python train.py --num_hidden_layers=14 --hidden_size=160 --n_experts=64 --experts_per_token=2 --moe_layers=[1, 2, 3, 4, 5, 6, 7, 8, 9, 10, 11, 12, 13] --router_score="softmax" --routed_scale=10.8 --init_std_router=0.00624 --vocab_size=2048 --norm="rmsnorm" --optimizer="muon" --batch_tokens=[32768, 65536, 131072] --max_steps=5061
Below are experts of layer 8 (counted from 0) of a mixture-of-experts language model. Rows are named gate (a neuron's input weights, with its number), up (a neuron's input weights, with its number), down (a neuron's output weights, with its number) and show model dimensions 0-159. Each number is 50 + 15 x the weight over its row's rms, rounded and kept within 0 to 99.
Before each expert's rows: a language model's description of what the expert responds to; "gets" lists some tokens that make up at least twice as much of what it gets as of all text. This comes from a sample of Wikipedia text that the model never trained on. Tokens count by the router's weight.

# expert 36
Word-initial consonant clusters. Word-initial consonant pieces of ordinary words after the or a, like r-ush, d-ivision, fl-ippers, cl-ass, pl-oration.
gets: " d", " r", " R", " D", " l", "l"
gate0:87 48 77 51 21 46 58 35 41 78 28 55 26 59 57 56 47 68 47 63 52 45 47 46 52 62 38 70 76 68 31 49 48 33 35 21 69 50 60 59 45 43 35 63 38 42 48 55 60 43 64 66 75 53 54 98 09 61 43 59 41 54 44 55 51 30 39 56 20 44 29 33 45 31 58 58 38 39 35 39 57 32 26 60 43 51 62 28 46 46 72 35 41 50 38 66 52 26 53 64 63 57 35 37 27 62 54 19 52 56 69 87 47 75 72 40 64 25 64 38 70 18 49 67 59 45 52 67 45 33 56 52 34 46 50 49 62 55 64 42 59 61 62 36 52 65 46 42 37 31 70 53 63 60 74 44 42 46 57 67
up0:21 52 37 73 64 42 50 60 44 21 64 59 83 29 46 40 67 44 59 49 52 58 41 57 48 57 87 37 43 26 68 45 54 59 70 68 35 52 53 43 51 53 54 33 51 69 49 54 49 62 56 42 41 40 43 14 99 34 46 49 55 44 46 25 55 71 59 56 77 62 70 62 65 73 34 37 77 40 52 48 48 61 79 41 50 62 62 92 44 52 29 55 69 61 68 22 48 79 44 38 38 54 57 84 75 40 50 76 46 58 30 47 53 40 36 64 44 62 41 55 15 82 31 37 51 62 53 36 57 64 43 51 83 68 45 52 44 39 37 63 46 56 51 59 33 52 59 59 50 58 43 41 43 45 34 59 41 62 44 37
down0:43 50 45 57 58 47 48 56 50 28 49 31 75 24 47 57 55 54 61 42 34 52 58 54 44 77 44 51 51 54 46 41 18 39 41 72 52 37 46 79 59 65 46 56 72 47 51 73 60 35 58 39 36 35 20 34 38 54 70 53 21 41 47 48 25 40 52 46 44 30 41 65 48 42 25 28 52 54 59 50 62 38 31 68 59 58 54 36 41 42 47 33 60 55 23 12 58 51 50 49 18 75 71 42 48 53 57 68 70 44 69 29 84 28 46 52 31 63 42 40 35 77 34 36 51 22 57 56 19 64 52 52 64 28 59 51 47 09 60 56 76 71 55 56 50 31 78 62 47 48 22 68 45 58 50 72 56 19 60 54

# expert 62
Coordinates and numerals. Digits and decimal points inside numbers, especially geographic coordinates with degree, minute and second marks, plus table statistics such as 5,065.
gets: ".", " ", "8", "9", "0", "′"
gate1:66 41 48 42 46 49 26 47 43 39 34 48 62 53 23 61 49 56 38 81 68 59 62 58 28 58 52 72 34 42 57 54 47 58 69 33 59 50 65 40 53 67 45 54 52 47 38 51 44 15 27 50 48 58 84 37 37 53 49 86 40 47 69 41 52 73 63 29 29 44 54 46 58 70 17 48 52 42 59 38 50 42 56 45 56 61 24 86 21 46 32 43 24 19 70 65 61 41 34 80 32 47 40 79 39 58 42 35 45 59 60 67 46 59 42 53 63 53 57 59 50 34 49 63 49 55 59 50 81 53 40 34 49 73 60 35 69 56 54 63 52 43 60 56 21 42 42 36 34 62 32 42 49 30 99 43 75 30 65 65
up1:40 44 58 61 27 41 45 65 46 62 47 64 36 48 38 59 35 38 33 88 70 66 49 60 33 48 54 71 40 29 55 71 53 51 82 45 45 63 58 46 72 72 56 61 36 51 45 58 60 24 30 59 45 44 70 50 50 46 50 74 46 51 60 54 30 56 66 50 37 51 63 66 71 69 37 59 66 60 69 37 26 35 58 36 72 66 30 79 49 62 45 41 24 22 54 62 58 38 57 65 62 44 48 82 46 50 58 30 57 64 53 81 71 41 48 73 80 64 53 34 71 23 42 54 46 59 47 64 68 16 12 52 65 51 55 28 62 41 42 58 56 39 41 56 31 35 64 65 34 67 51 39 32 43 92 33 55 37 64 47
down1:29 40 66 34 42 41 58 62 47 50 58 51 64 57 41 54 41 34 46 96 49 44 58 65 40 39 52 56 55 66 61 58 32 41 52 38 66 64 45 67 66 65 47 47 40 71 49 80 56 57 63 62 58 66 21 35 69 34 62 54 36 24 66 45 40 47 21 48 43 43 50 45 36 49 57 64 32 52 34 70 44 45 61 22 92 48 28 52 62 41 63 35 69 81 52 44 75 75 79 42 41 46 58 39 68 60 52 46 46 44 50 42 58 64 18 33 68 56 50 50 64 57 32 32 22 63 47 66 45 87 24 44 66 51 44 23 26 52 92 60 66 21 39 45 55 18 48 46 50 61 65 52 34 56 55 40 36 45 45 60

# expert 37
Uppercase codes and abbreviations. Single capital letters inside acronyms, country codes and initials, often in sports tables, such as ISR, PHI, MPC, LT.
gets: "N", "P", "R", "C", "A", "T"
gate0:35 39 48 40 78 14 24 44 46 38 43 79 40 54 36 28 41 37 55 58 16 57 23 55 58 57 39 35 66 58 62 32 57 48 38 49 64 65 29 47 38 39 62 47 71 31 46 48 66 28 55 71 24 45 59 46 39 34 54 46 36 30 57 22 87 52 58 55 33 43 37 62 41 41 55 49 48 91 49 40 23 47 36 52 47 39 31 61 34 61 74 37 55 52 51 51 34 38 71 50 40 36 29 54 60 46 68 87 54 59 32 49 42 56 50 40 71 50 53 68 56 42 55 36 70 54 43 26 48 43 37 32 44 52 44 50 72 65 28 55 46 62 18 54 69 80 58 09 18 56 51 64 42 48 41 37 52 56 69 39
up0:58 65 37 59 36 35 54 61 49 49 40 67 28 26 70 46 56 38 30 42 56 69 34 65 36 40 47 37 76 38 58 62 61 67 68 60 46 61 21 23 42 47 46 68 68 52 38 58 74 53 48 67 50 47 42 61 35 46 14 39 40 51 33 40 45 38 41 58 39 67 43 42 37 45 59 69 32 58 48 59 80 39 58 01 27 54 20 55 35 47 80 85 61 75 63 65 20 33 63 45 40 53 46 42 39 32 64 52 63 54 46 28 38 55 51 53 43 57 40 54 89 69 51 49 54 37 49 51 77 62 40 57 11 37 66 20 46 33 53 38 46 63 28 51 48 53 62 30 36 36 34 64 58 59 61 28 55 67 53 48
down0:28 30 75 41 27 63 52 40 32 57 62 48 46 61 52 58 53 46 58 36 38 26 70 43 31 57 63 44 34 75 51 39 55 59 32 57 63 25 33 41 72 30 58 78 48 23 39 66 62 62 57 57 35 51 55 69 56 32 53 35 63 39 50 67 56 63 46 66 42 50 54 17 40 67 61 46 10 53 77 73 52 39 35 44 61 29 47 55 14 45 60 18 52 48 44 39 56 59 51 42 69 35 66 96 33 69 60 60 65 64 56 57 26 46 49 46 31 63 51 40 73 62 49 52 53 54 67 46 50 88 39 26 71 64 54 72 15 33 35 49 75 43 47 31 39 41 62 52 59 39 58 63 47 26 46 63 55 48 54 35

# expert 53
Degree and negation words. Negation, quantifier and degree words in running prose, such as not, most, only, very, nearly, quite, than.
gets: " not", "ly", " most", " so", " more", " be"
gate0:43 81 51 70 36 68 53 46 58 53 59 40 29 82 28 46 53 73 57 43 43 61 66 44 47 67 52 60 55 51 50 39 65 78 41 18 51 62 49 41 23 67 49 75 47 47 55 73 64 15 49 79 31 65 56 79 51 29 33 88 82 49 68 70 34 61 40 71 61 56 61 58 53 39 45 42 59 58 46 68 32 68 43 47 48 34 27 16 85 28 45 44 42 74 45 62 69 36 51 67 46 46 45 49 44 43 40 27 43 53 40 46 42 50 74 50 41 55 71 52 45 57 41 58 62 55 44 53 23 48 59 39 68 43 30 74 40 53 81 31 30 42 59 45 53 51 67 54 49 58 12 53 45 70 42 49 54 43 25 39
up0:41 39 65 33 40 67 77 73 32 30 32 46 38 25 22 58 53 57 64 80 55 60 43 67 44 74 36 51 46 35 57 60 74 34 62 66 42 60 67 47 45 60 62 66 63 74 66 51 20 42 31 47 49 59 78 32 28 57 78 47 44 51 46 59 11 48 49 73 54 57 70 32 53 67 37 71 43 60 50 62 28 35 85 22 66 49 57 30 53 57 44 84 44 47 63 26 73 47 32 64 60 39 57 30 43 36 46 80 64 53 49 48 66 66 40 48 41 24 52 52 37 58 73 58 53 67 48 64 47 50 44 30 43 43 33 46 55 59 70 40 72 85 61 40 39 47 57 52 34 67 59 48 50 63 40 50 48 60 21 44
down0:39 56 52 48 47 50 40 71 33 35 48 79 37 49 65 60 59 51 27 58 69 66 62 27 77 39 50 42 31 43 58 51 75 20 66 57 41 52 60 46 73 45 29 62 44 58 33 45 30 55 47 50 71 76 46 46 36 48 91 48 20 38 71 68 51 71 55 55 32 51 29 49 37 66 54 47 84 47 47 47 32 28 68 53 49 70 38 26 75 62 41 76 37 44 80 41 53 64 41 73 60 51 67 53 53 40 34 40 44 44 46 41 46 37 52 66 22 39 40 43 88 37 68 44 46 52 45 68 37 64 43 61 69 49 41 47 65 66 53 48 60 29 50 39 55 74 42 60 43 69 27 82 37 33 54 52 14 67 23 52

# expert 23
Initial S and W. First letter of a word split off as its own piece, chiefly S and W, as in Website, Summer, saved, Wilfredo.
gets: " S", " W", " s", " w", "S", "W"
gate0:30 42 10 56 37 25 59 48 11 42 40 54 59 82 78 54 61 65 64 32 43 38 67 34 31 69 47 40 41 48 57 51 29 58 38 64 29 49 53 70 28 61 38 26 55 45 56 26 63 44 52 45 52 36 45 52 33 68 58 71 57 28 51 61 49 40 88 14 47 30 64 53 34 81 43 53 35 44 48 38 65 47 55 48 52 38 42 48 46 56 30 46 55 17 53 63 66 65 38 58 82 40 25 59 33 50 76 55 55 66 39 44 54 56 28 68 42 52 27 55 87 59 47 81 57 80 26 50 51 57 70 51 46 47 35 33 60 58 48 34 52 69 46 40 28 39 50 55 67 37 55 51 48 47 43 47 61 52 26 36
up0:59 82 75 52 31 50 37 60 60 64 36 57 52 21 49 28 35 31 33 61 72 43 61 44 67 46 35 47 56 53 47 37 37 56 55 77 45 52 16 38 65 64 52 50 51 55 89 50 47 63 38 65 67 63 96 53 68 48 68 31 64 26 56 51 45 65 38 27 31 74 45 47 59 32 54 40 68 49 25 54 40 27 43 34 61 62 60 40 60 83 31 53 38 63 53 65 55 59 49 65 54 58 70 58 54 35 48 35 25 47 41 41 24 40 55 45 63 62 71 65 20 59 44 47 43 42 53 52 57 44 25 52 56 77 48 66 28 36 63 54 49 54 39 70 27 35 20 47 50 53 37 55 03 42 61 65 69 56 58 47
down0:24 51 79 59 64 18 47 37 36 36 61 19 14 58 45 59 50 40 44 30 46 76 31 43 41 53 81 43 63 74 31 48 67 44 53 61 44 56 57 74 48 44 46 49 26 35 34 44 57 61 66 65 61 36 66 45 45 50 62 41 30 62 70 74 72 66 31 76 58 65 54 64 59 43 35 30 76 42 49 46 48 39 45 70 49 44 51 57 57 42 56 41 37 52 26 31 59 59 36 35 57 56 86 47 35 53 33 69 40 60 34 85 45 76 72 39 69 56 46 49 43 70 31 44 52 46 48 30 43 18 49 32 64 26 60 35 37 38 38 39 75 61 32 57 67 50 32 57 33 41 80 51 70 38 47 51 39 22 50 61

# expert 25
L and W onsets. Word-initial l, L, w, W pieces and similar onsets, such as L in Green Line, l in less, -l in Telugu-language.
gets: " L", " l", " w", "l", " W", "w"
gate0:29 52 76 50 44 34 66 62 37 48 52 51 29 68 66 48 66 48 41 25 44 48 65 40 62 69 41 78 47 55 56 50 47 62 45 37 55 59 51 80 71 59 51 37 48 70 41 61 36 31 36 52 58 34 45 37 54 34 29 33 46 46 26 55 50 35 58 67 42 46 49 86 41 60 45 32 60 19 63 51 62 56 48 87 60 44 63 43 60 51 19 68 62 45 49 47 37 62 42 35 46 60 46 33 95 30 61 45 33 42 39 52 89 78 67 46 71 73 53 49 58 50 52 66 72 49 38 54 69 55 39 42 31 20 40 53 57 45 47 65 35 39 50 99 26 52 65 71 61 38 51 63 17 57 32 58 54 32 31 41
up0:38 38 16 46 45 20 47 36 80 40 69 60 32 74 83 57 54 65 31 61 27 19 83 49 61 61 55 70 47 71 57 57 44 53 36 52 37 65 61 68 54 51 13 37 53 66 69 57 16 46 59 46 63 56 12 49 41 56 24 37 38 73 47 38 44 46 57 93 47 58 72 62 39 54 52 28 44 53 53 62 46 59 33 55 54 58 39 67 51 44 32 57 43 64 65 63 32 62 53 33 55 45 43 28 68 66 51 53 56 58 62 63 42 66 66 37 44 67 27 57 47 45 46 54 49 59 50 60 42 24 29 63 36 19 34 23 55 84 48 50 58 62 68 73 66 56 57 58 63 52 21 51 57 47 48 60 44 52 35 64
down0:54 48 55 24 28 59 55 51 60 60 78 61 48 37 30 41 39 61 33 40 52 50 70 40 63 51 34 53 60 59 38 64 32 65 42 50 58 43 44 11 80 59 50 59 56 54 64 47 56 35 58 62 47 69 39 45 46 41 33 32 68 46 74 36 69 48 77 26 49 46 48 63 28 46 39 46 43 74 66 47 41 73 33 33 58 53 43 28 54 33 44 55 59 38 42 37 72 45 33 49 72 43 58 48 62 15 49 37 64 31 80 61 39 83 73 49 50 22 49 37 42 53 62 16 32 40 27 58 24 42 29 40 23 36 44 89 30 67 67 57 44 50 58 55 48 78 48 72 50 80 40 60 67 52 36 73 41 63 61 39

# expert 51
Codes and model numbers. Digits and letters after hyphens in designations like C-5 or F-5, score spaces in match results, ranges, units and gene identifiers.
gets: " ", "–", "1", "2", "6", "3"
gate0:59 47 39 59 56 32 48 25 76 67 47 52 61 41 55 66 44 79 59 35 75 74 56 42 64 29 64 38 45 48 54 26 34 52 52 61 65 39 54 36 48 48 64 44 73 70 29 58 48 33 52 24 62 57 60 55 48 44 20 36 57 56 62 10 35 65 36 48 51 75 69 59 56 12 70 56 37 59 35 51 29 47 41 47 48 24 43 38 65 79 51 42 49 69 59 57 59 53 34 83 46 47 34 68 70 72 60 31 73 53 23 49 57 49 33 45 66 24 57 59 49 39 50 52 63 52 46 10 42 59 51 18 42 57 56 50 67 43 47 34 60 55 44 26 50 47 74 32 39 11 65 62 48 56 55 32 23 49 46 73
up0:37 38 19 38 41 58 38 63 61 50 74 49 55 35 67 32 49 23 80 66 68 46 90 64 61 51 55 51 47 53 25 64 46 30 38 17 27 66 69 55 63 53 60 44 58 41 56 59 59 26 89 50 61 61 65 61 36 41 47 63 21 51 47 44 24 45 41 43 28 70 75 57 66 51 60 66 70 52 35 52 38 68 32 35 39 40 42 56 50 38 51 48 42 49 48 62 49 57 54 25 49 41 49 45 30 68 42 53 48 41 72 78 59 17 35 73 42 43 05 51 72 64 54 44 50 54 56 34 64 84 50 27 53 47 63 53 64 37 49 68 60 64 65 25 66 61 58 59 20 34 54 46 41 62 32 50 31 44 55 61
down0:71 76 83 64 44 36 49 59 46 53 51 81 73 31 41 53 83 37 24 43 57 49 48 42 21 46 35 52 67 58 19 56 48 27 38 38 46 61 76 63 32 54 35 40 51 59 79 68 77 34 72 50 54 60 61 68 35 63 68 36 41 70 45 54 51 59 53 24 52 73 51 27 62 55 40 65 30 60 49 55 62 47 40 59 31 62 53 68 86 34 52 33 49 89 40 24 60 43 67 65 25 61 52 47 66 56 41 70 60 37 43 40 60 56 55 46 65 34 31 53 50 19 59 56 59 29 35 73 50 39 54 66 47 51 62 57 35 37 29 64 62 38 48 69 44 37 54 46 34 57 56 60 60 50 61 30 37 14 33 60

# expert 17
Table cell separators. Pipe separators between cells in sports results and data tables, mostly after a rank number or name at a row's start.
gets: " |", "|", " |\n", ";", "-", ":"
gate0:46 60 49 59 43 54 20 45 43 42 64 52 66 17 44 66 14 57 71 45 63 61 25 51 49 35 44 51 59 44 69 64 51 45 57 52 31 74 47 51 33 15 31 56 41 62 54 49 64 50 28 41 56 85 34 61 58 58 50 65 43 42 47 54 58 65 40 58 54 80 61 27 32 48 45 73 40 40 25 52 56 65 46 53 36 59 48 53 45 30 43 48 48 50 39 44 58 44 51 34 15 44 37 43 53 44 71 51 61 37 50 58 60 32 48 47 53 44 75 74 49 19 46 54 46 63 67 87 39 56 69 11 45 22 26 59 95 44 59 43 35 71 63 55 48 22 45 78 57 66 41 53 57 50 48 22 87 49 31 56
up0:35 70 65 64 63 47 48 21 41 50 69 46 53 35 67 55 32 59 50 45 50 50 48 43 55 69 52 53 58 55 69 53 46 62 28 61 64 61 41 53 40 27 58 68 62 42 41 23 54 48 39 40 64 54 52 33 48 61 35 52 12 72 51 49 71 74 23 45 57 79 47 65 17 25 74 63 42 46 40 40 66 56 37 61 39 58 70 48 50 06 56 54 37 47 61 47 44 43 53 55 55 42 41 65 54 63 89 38 76 36 40 51 71 37 68 61 17 51 47 59 70 27 53 21 48 55 45 65 49 49 64 44 46 43 26 53 80 76 56 63 46 42 45 29 53 22 41 68 61 46 47 41 45 65 40 36 67 51 12 91
down0:65 25 57 56 43 35 82 68 41 41 62 57 34 61 33 60 57 49 56 69 59 67 56 47 58 62 66 44 57 42 66 63 63 41 49 13 79 34 43 57 60 73 59 55 45 47 52 65 89 56 52 42 45 63 48 84 62 65 55 62 47 40 38 19 38 45 77 69 52 24 56 67 46 65 61 22 58 34 46 63 42 63 47 66 77 59 45 39 37 59 45 61 51 51 56 42 38 33 49 45 67 36 56 32 41 52 33 56 55 48 57 42 39 39 47 46 92 54 39 50 26 44 65 70 46 37 74 10 31 31 21 51 40 48 39 43 34 70 44 42 41 47 22 59 46 48 70 32 07 29 65 31 48 59 42 50 40 77 59 61

# expert 26
List and table delimiters. Line-start hyphens in bulleted lists, table pipes, semicolons and line breaks in structured text, such as chemical compound lists or infoboxes.
gets: "-", " |", "\n", "|", ";", ":"
gate0:46 25 56 58 53 54 67 37 66 58 54 46 39 70 75 35 41 42 36 59 39 27 46 59 54 48 44 69 60 65 27 45 46 45 45 55 50 40 59 19 33 38 80 47 64 56 50 38 49 52 42 31 54 62 57 72 43 68 62 41 66 60 36 62 54 56 51 46 54 28 55 48 49 34 59 59 94 36 57 44 19 37 62 21 43 84 40 79 51 58 35 49 00 32 58 35 74 93 68 67 26 42 37 27 41 46 36 40 43 37 64 74 46 42 57 53 40 42 38 64 53 37 18 40 62 46 44 37 58 41 76 47 65 56 51 66 35 70 45 63 29 60 34 78 39 40 47 46 33 35 59 51 46 63 43 34 74 48 58 58
up0:64 73 54 49 54 63 43 21 48 91 50 72 28 48 50 41 73 42 58 52 59 55 35 42 32 52 57 30 65 30 38 36 40 74 37 43 37 20 41 29 66 60 24 65 46 31 32 41 33 49 61 49 60 37 43 40 63 59 43 56 29 52 76 32 74 34 51 37 30 43 40 29 56 42 52 45 41 58 28 40 65 55 37 93 32 49 45 53 62 34 37 48 39 55 34 36 82 51 47 59 54 14 63 56 33 64 45 42 52 57 30 53 23 68 24 38 42 15 53 40 43 63 51 74 65 46 20 58 51 58 60 66 57 59 35 43 22 49 58 43 42 38 78 47 49 40 67 46 64 53 56 55 57 14 66 61 52 26 58 61
down0:47 43 83 31 39 44 68 39 29 45 33 54 42 54 54 50 31 20 52 47 49 67 33 42 71 52 47 38 39 37 49 51 48 50 46 34 50 38 72 63 54 77 30 70 45 29 53 44 62 62 50 32 68 53 41 16 42 48 52 44 54 27 63 21 45 55 51 43 71 41 51 55 46 48 82 04 79 43 31 57 77 69 18 60 46 30 46 51 73 31 58 39 69 47 50 48 84 45 68 47 40 29 48 52 66 24 88 21 47 45 60 60 44 38 42 45 59 43 39 29 19 54 62 45 51 38 48 33 30 41 28 61 28 60 55 34 48 60 49 47 41 34 49 47 39 51 89 48 61 30 49 70 43 41 77 37 47 38 51 48

# expert 30
Name-initial capitals. Capital letter pieces starting proper names, often after headings or line breaks, like C in Chan, Mc-C in McCaw, S in Sriram.
gets: " K", "C", "S", "M", "B", " H"
gate0:40 49 42 43 26 45 55 27 65 74 56 45 26 38 61 61 32 80 48 59 32 44 63 49 48 30 52 42 66 73 51 59 45 54 73 62 30 62 29 59 66 55 42 52 34 39 62 75 75 35 61 63 68 53 65 34 62 68 59 60 36 19 55 37 69 65 72 45 54 49 59 47 80 64 17 25 42 48 75 67 38 53 40 42 55 50 65 53 67 54 57 10 51 52 54 61 58 52 28 54 39 47 31 36 51 79 48 58 63 60 49 44 54 79 41 81 15 65 24 76 57 47 68 16 31 46 43 46 60 54 63 50 37 47 66 63 54 44 42 45 40 39 48 20 58 58 61 73 43 68 23 54 55 52 68 60 60 22 63 62
up0:69 65 53 41 63 77 61 45 49 66 54 80 51 45 54 49 66 50 49 60 45 50 65 61 53 67 57 53 71 40 64 55 67 76 35 48 43 41 47 27 74 42 41 43 34 58 50 69 51 61 71 38 56 47 65 61 84 39 74 42 39 71 70 53 40 44 72 34 38 28 74 52 63 77 53 64 38 66 65 37 64 53 65 43 47 65 72 57 64 59 53 29 65 35 49 49 46 37 19 29 32 43 71 71 20 27 41 65 28 69 57 53 38 36 56 43 52 56 63 79 45 40 57 68 66 58 51 33 56 49 44 16 67 77 63 51 61 55 39 57 99 49 49 65 46 53 58 42 66 51 22 58 63 54 20 50 41 29 40 22
down0:57 60 45 74 48 47 80 79 50 58 55 40 53 53 67 48 78 47 55 34 27 70 13 29 81 84 48 75 52 58 32 43 56 58 44 52 48 56 35 48 59 32 41 78 77 42 31 59 40 54 49 48 64 64 56 60 30 68 43 02 49 40 58 57 43 51 48 66 58 53 44 53 26 84 56 38 37 51 87 62 33 53 65 69 56 56 47 33 47 52 27 60 39 37 39 59 25 42 58 48 63 29 51 59 83 57 62 48 20 90 43 45 58 34 39 51 57 39 51 25 36 49 51 65 49 70 53 34 36 67 31 77 48 42 50 35 41 43 50 69 39 54 26 35 60 47 63 31 38 44 60 54 42 45 33 46 57 32 41 63